config = dict(
    balance_bias=False,
    learning_rate=0.000834,
    beta2=0.99,
    max_seq_len=1024,
    train_tokens=318900000,
)
Below are experts of layer 3 (counted from 0) of a mixture-of-experts language model. Rows are named router (the router's row for the expert), gate (a neuron's input weights, with its number), up (a neuron's input weights, with its number) and show model dimensions 0-63. Each number is 500 + 25 x the weight over its row's rms, rounded and kept within 0 to 999. Numbers have three digits each.
After each expert's rows: "mostly gets" lists some tokens that are sent to it at least half of the time. This comes from a sample of Wikipedia text that the model never trained on.

# expert 48
router:538496492464474532498472509487480518524485527518481428505506502509484516532500495494523522493555439459493541508512504470524498492524493538487560508524549478506514522482467506499492492497513494
gate0:514529530437525507500480534495483511534532466436486537460544504469482486521516506518524532480550488483468512518543480527488502545539501510506520501505479533525469528499513473525467468461453505
up0:467495485510473472499516488478464497464532503493488517507471497497519528493551503501467498487529512499498515515472508488442504444465474494510524467475492461501538515497507498532480523519504518
gate1:526533539485510533442503506510516456503493516547484488520496501537519490492478484524516468541524475504487479482537480494466524531565512492492510496485515478498492481494527483480476534499541528
up1:523479481524500454495488478523464522469479524491549465505523468478487503507486503501538446498472495504492518483515521464487505465484521544476493526506507533498512508523465517497464480533485523
gate2:418476521490507537449505508479490493542522483483542518468532494495486478483484513509447554501528498498492494469505460535538481500521481493511473563471483474485529543521481457526485494486513514
up2:480467538500467499502474506494455512495425523516539484467488496484481484465457510498525502508474447531468508507479527517515486500481498498532473504510519449449521496504504464542466511474554513
gate3:471529532501538526473456528523460505515525522506512497518523474494490493521554578462512537472506473540479513486527461472499531484474463496500455513499470525511478535518547535534484494546523521
up3:537443490489493531521517508515479521487464496505463484508514528510500463463488480499503493515524519473507490512476510556499499500475540485510515473534535505484523443470472512476504496452516476
gate4:476498488543466519482487554536486525541497478496528509502538493503479516483496473555539475453482491509445475486529499513504488535451487508499494500466467499456517506502478490513508480491481461
up4:467496517488461530483530459465506519541517515500525481511473507496518486477472474534494492508471499488486442550437485470515487496524491520508478524488521497496479478497517499540512525506518533
mostly gets: "ucle", "EA", "'B", "aud", "ymn", "aff"

# expert 54
router:495507495531476493486493505513473533480526487487520456506476508505531534505490492473483477505518542468471491475512540483491487496529494508464569464534497470536517531505507521500485512508513505
gate0:534476511491510471465486480527507520500526519514434454521537485503495496502534472497540463473537486476470519552500444495486509472515499509516537515490523492549498512529512488516502483484511465
up0:493524506503483508512545470479478507469517515480520510489498551447507491504486453473501497507445532510503494550505504482501476498525512451474410475504528520492471509533471521497506485467511531
gate1:490541491516487493473476473483485495520442489542513498541482552509473482511510514533550499516487519470535494488495518495505518493485531471463504502512470489495519526496491506538476476503558524
up1:540468471472478543493476508496503532511492497450504507520540492543477495474485513498490518480536483520525500535498500497513491496511516488450493473483522477470490466492508488486543504478482461
gate2:468502468509484517521486419496518554500517522476510469497471477495521510514505531496517481500540493500536465475533537491522528463519474517492530515506535508529501500492489513512506491483506536
up2:518511492438490520514470472499525549517499493515504485510464475495487484512510511502480479494551515501456485505505514477470544505508461541471511526512486443485512478524476515528478511469541525
gate3:480483489506507492506494525516471490521484468498490487491502550522502487542525500494470508517494500489460543520526497507523472517478465517509496507548458482551520445463486481545531485486509490
up3:512500506498495461473497516539579492517500485485509526492504508513496526548490451454507477515497461527477522513512529501494454493454535504495487444498540490498503489485518495476521505493481510
gate4:462496530524480478495540512512502519494496527457463518516503511500485502541484462493525544492475470485532497492546499513493521488451515489495503492500497503482492493446507479487512483553493466
up4:454480537522494450522496524550481461506465507499488529492472478501518535533515464466513498466482535526493491480541493511506522527457505532569534473498466525504495498493496470461465483475499471
mostly gets: "burg", "aba", "ski", "dale", "pur", "abad"

# expert 50
router:516508485502500535501509535492474534499488493473502510493487480506508498504480488544537480490541492457478511523527529503467499497488504477485525487534475458473522488467466521500501532523549474
gate0:524526493519491548495469483518531510507528536520509504527486476507503472486501510512510464481502473498496491461533486505493426506512531513484521516482498483542488524490521504485477477514522551
up0:496521482527480487473560512464478460507480490487477494496517506482517513504513540511491488499493549473468525568438527506540504488512446528498469491510506502492446478515519495550483482468487485
gate1:537494501512547522521539481511535513515511485442444501521468536478540501503499475453529479507507510500477564471450495483477545543505489492466506471497548506493523488500501514498460506475463553
up1:500460502485513464496461476498522466519499505515495492492489512482490494488495478521492510471527492496507515540506549502467502522506514479547484511522474489445506524566520504479458524507498474
gate2:513530500504507504492520477519485486512465432515485498525521444504504484489495514528511505496472494523470511507531529515510498523504523454525489493492481510501484491480500512520518519524506534
up2:541486483502485487483509506552495506492529487476498515513505458508495544552462529474532515487508475498465520455480480483508502512505454547469487528459503537508509507474517492476495510481470448
gate3:523493540533502524490487507530508521480517510548537518501528542526487513482537526502495498483517540481493528476497503498495502505497474504468503498513480510495487466518509461559494542528509490
up3:461556523475500519518518571466470517509539505540515519492460469487451522484501484536472482502488505520486470447502483486534513463470483502469543525543491519464515491529549548496479529505483479
gate4:509543515460499535528520476512498523487506519524513535550505505481477522538488497498541507491486529509497490519488492513505521476483477475481459512507510500547469481514492514485568479549483535
up4:537519520470489539524545484477485530491470434492516516499486485472524481569459491523523459458506491502492473495475484510532493533528507534501483520507554485535448472498505503478553517510504473
mostly gets: " Coordinates", "===", "See", " Website", " Location", "Population"

# expert 63
router:481521484477475516533522513484483507503507491519474439487479512481499499549500511482483494469521497456522508542498514483519472501562519529551538493512546495516506531499492459460477520480470468
gate0:500527493545491543476507483529510511490467479517531531499538521484475460484508521528530481463522477480526492513433525500503501513522487516487502539480479490484511483506487497488504483517537540
up0:519496484479517513517509491493525482481508525446509485518491493532515486529487531511514490516495517457493507534447508504524474517526475528490504557513526553489539483480490564533527490503548548
gate1:504510496548496528499473516515489539518467528448493492523443502483451510548489545540521484508536490478508520483498527440440504508494505515471506513521497478525510475507514517466481519491532486
up1:474528471476464515510509511522471521514525503511479502528465456518488512513500499521516539489532472500492479513464550504555461540507522489495526501513482487515485509479502500514478454542500485
gate2:444540510507466499531503484524475509490543549522507484519512503475532492445504422467489523513502539481527520456490504502519498452474485496488502492507444517489527557512501491529508522486516478
up2:521464515501517456497500512524476473494489492468464506495504508532510509495503511534551517494469491508485503519513478557475520517525459522509492478544532472542475484492477512489500517516529536
gate3:506546496494461505490477518490475513487519473503501512500480526495493505517514508518468530518458493441491497478487537522542479492486487468489491475510536466485541496482534520507519513478495505
up3:496542495479444527508493532535510520505496493509518500471500533545562520495550499496475507534488484450492510438476508539513478491475485492526514497535520461509492490441524531494517481469533529
gate4:479505558458508478519507524538496503485511438493521459533501480476468471445473491474462458504514555493481525499457489498492515486536514526474482513484517503497529474473538472477482495460492475
up4:530503472515486482537509518487512516466477541510470580483482518503542500539526510496495557554503505487494488486519527491499478517481483453513534482473482488505480511492452507523518569517530530
mostly gets: " German", " lower", " low", " Northern", " hard", " black"

# expert 45
router:533475482480483522503491532529473494492477530475489447494486481498507521510493513483525504488542464494475535490482519478516478506552514521511547460544536477519506504475446484488492511518524500
gate0:525497504459497502521526489525476507540509499533500517515457466502501473488506477477538488499485501491484548493484548490474472536510440464519496507478520463509472491481504451531515493482532528
up0:523534483490526508540488465561511479524520503462515519511481502513517509494506523522533535484461470531478496495530553527468465501475498495508518470519545517507486536468483481480486483509518489
gate1:505541531492499511483492483462458532495519457455479523512514541516479448522492477483535541525525482465485490514495541482513508495415503520499488502521527525505505482463533509467479524513478476
up1:495472494481477514529493478514463480502507506510477468487469479460489528461474495487512515510509486509483487512541465493531455482504503508494482495502466484546481515505484480448499463529497463
gate2:524483471484465534519443560507512517516486528484477495497507467500506479483520511530477501475465492499479550469507518485479543515489470503481528489445555499456514445504494446479465530455509475
up2:484537483493506486527525518524477483514507520465533511538491480468490518524530510480474500505466497479540482490472515550453559515479513493520515530499516502501507438506508467491456515519472501
gate3:489522496487513488514522444515510500485503514487529535511521491552469484471465505524479535484502515496496516516499479469475485511491505515487503501461487498458496447527541524512496507500501462
up3:470521529501513514507513462472510485498524446458463573548478555482528526446477522502444510502494516508497502554495476519503537534471463492486506503512522532519511506518521525492522506495479489
gate4:515543462478485527482510490502470482525466481506494490517474514495465484525495508462551557485477515472560543535485502551502526496516458471504499479520473552480513531452504517498513523498528481
up4:495505506489486483510524493509548507522522509484474510495541502510557498476501504485487484485530475510488511532515508438496488486536578503519532516539566525510499534523509500466529450478542466
mostly gets: "ij", "idd", "urd", "ylv", "ör", "ž"

# expert 1
router:540500527494499474477486540500482455484463540501492493479492519490482503580482503474545504505512506474551494477527498493508516524528504506521533463526487476502519537510496482468492497481491531
gate0:493535496480496475523485480479485505506514486453509455467512482489501495528488509492533504509503516526473474495480511514485501471450509498513532508525480467491516500499518531493506488444478510
up0:456480481509482548497507507494486492490547509489508551513516499475510493469483546546476489511494540499493481477498499491530480538513491550489495520492479538541488520510509504498473465521489499
gate1:514527466488492451520468499553535490498502543498502477501498530541520519480515467480518463501502561488500509553506482489493502487541523486490542520547538477500516482516470498489503496507484496
up1:507531452466501461524490524528507491480488517512459509462503552529492500510528457507514470491522520484504522506492515487522497500533467497502514520534552500489497490483517533499495508448450529
gate2:489481502483471483515498506509493493499500480511519477484511485496499467477464484504517504551531491470484513476471522502516512505501471451471531484483505492512498503487537487468451515478482533
up2:489493486491504498520503486479482499510500519568520506498509524554478503483535456477491525497500499492540516497473469502548495495494514506503499486490518494498500488506489505486482494513535488
gate3:512486503466465422494483506500548472512517491513508475467471502517515527523478436510496521490524443472494488506507515526520476519506534438491547502530507508526498487498504473477459488487465502
up3:503490503510434501521465515526498538481477486497534495494465505562495527517514523504447484505499542457459491459521499515521492526509500506487533516521476456553488501509500546521515490502512502
gate4:482518475513481457477506514507482482512467533534506473483506532490495487524481523540525559541488486478516461458516521497483517505510479510516535436509495463463495515517505556500533497471534531
up4:490511516511538507493514485491528485481510511476479534537523496508508512487579480525486492486494510545460526533479504472507481491466506501484460505485515522501534471475508448524488502488443499
mostly gets: ".\n\n", "==\n", " ==\n", "==\n\n", " ==\n\n", "===\n"

# expert 44
router:505514493519424521492492530502494499511495524487475495508462475499516478510508494468517496478493474468502501522523518555549504478479488521480489504478481465489555496485455469497507486498504515
gate0:524491480511469529505474503482505523533524496492507502484499516557445458473524490498453532522518469449479504513482530515464525485443496507486480530459467469484556495470494498511518514521512484
up0:523464506508516488471471526533477486491494526537505477522465498457507504488488478449506487509489521510555478479506443473514473520547501517493503474536475488547467546511469468541541481516525519
gate1:536478462482471479501504491532482498488483507536479534511481467507492510484457513491565498496526493470478513513501510507470448478475486479488549512532512466527508497524500497507540497511479505
up1:491514492533514488523553517492514517543473533450487495497456550490509501524486474549442478466499541488547496462566477481473545529499525518485518488476484521493522475440493476508447512467510458
gate2:488475493493472501509540491512482490530540489506503488476519507484480525531489508565487532489477518499535544520485515523526507507498475490517493467467515453461494518461460470441477502456452480
up2:480491460510491501514500489488486522518532458529493533506525503490527491510490525477467497512490480472448525485495492525521514495495513502508471501458488451449485518513464481486487533501459527
gate3:489533480526468504485496543483483512527504540576490515460494489469497493523501517514531493523540496473525505461539507516497465473494482504498538532500464479551440506476536496472516516501475478
up3:495511495496512501507474476522467516452516518540508508494510477481451480480464522496481488514438511512504545513508494506504516514462474498428489542515440470505559480514501515549523509524559479
gate4:487493494479519484469511512476542499479492497524529491525497510485523516515490486514490477487569446484511500492519530476518503475519483517505527530547581458495502547496473502520507526445441510
up4:501453522492467526520479474500474490508537493550501480495500482475491443511518514491483547531481480452507536476518511485539497512527492506546501555494493487512487480510478477487496446489518534
mostly gets: "==", " Preceded", " Genus", "===", " Best", "Scientific"

# expert 62
router:512531529504490468488549541513478481491486540490463437496537532503470482545484490480532499485525466502564494465529519514528493478511488491533552493522501499501529494490454470488497550524500472
gate0:486532514496530474520495487486501466548496505470480511451532554422495490507475520473503553494485499509508507532490484543528511484528486500502527561537501516485505552477540514501481514494505516
up0:458466528533472543468501420526503515530522495485491553542500476510502481509515520538530494499470514513505456507490542533479486546516483507495495531480514495500490496451480477517492467547505474
gate1:503505520496490490468505511468488482513469529477472458464509509474497523549452461492553530494491526504511502520532500518525526477452484513493468473489509508502472498494508476471569441464462539
up1:534497496501529456510477499491527463506526519479498506518510492473529502581475475481507493497499514507489492531470513523541503516522491526464512478483504528510494501466521488473527495481457494
gate2:480502496501506426510506456446493503492459507499439486520498544562472498517496521508470531489508508536546520487527518490496499483509539474535533516502498495505492494509517543492460495484474477
up2:517479480472485541522491429476451489539513504549543498520496519505465471498469481513513497498456533484503453516512505473524462489516495448504500522494507496520495535484486468557481480531482475
gate3:501494482535480457529514552467478494516523515500505515477544517458566484546454485505482495512531453504483496493487507514506531459500515498488538462497484474501506487522548529504491516455508515
up3:513493506473479510522500454437520501493541521513492468544514533429492441508470466522516522472502504502523494507471513477493555476506469526515531535518550459460510474521518509506489507466503493
gate4:500466484508454510440481509529504511537510502488526483458482489500498510486491536496501515492465493480499486462512540561496466528516561572509482494510454536489511523510475470554478495536533461
up4:526507559509510513503512504472492473485478480471509486451518502485507479491447500523549466524506481460488495547513494507505521473528465472502524490499508445504482512508520551468471451481526542
mostly gets: " Mid", " All", " Grand", " World", " Fort", " Old"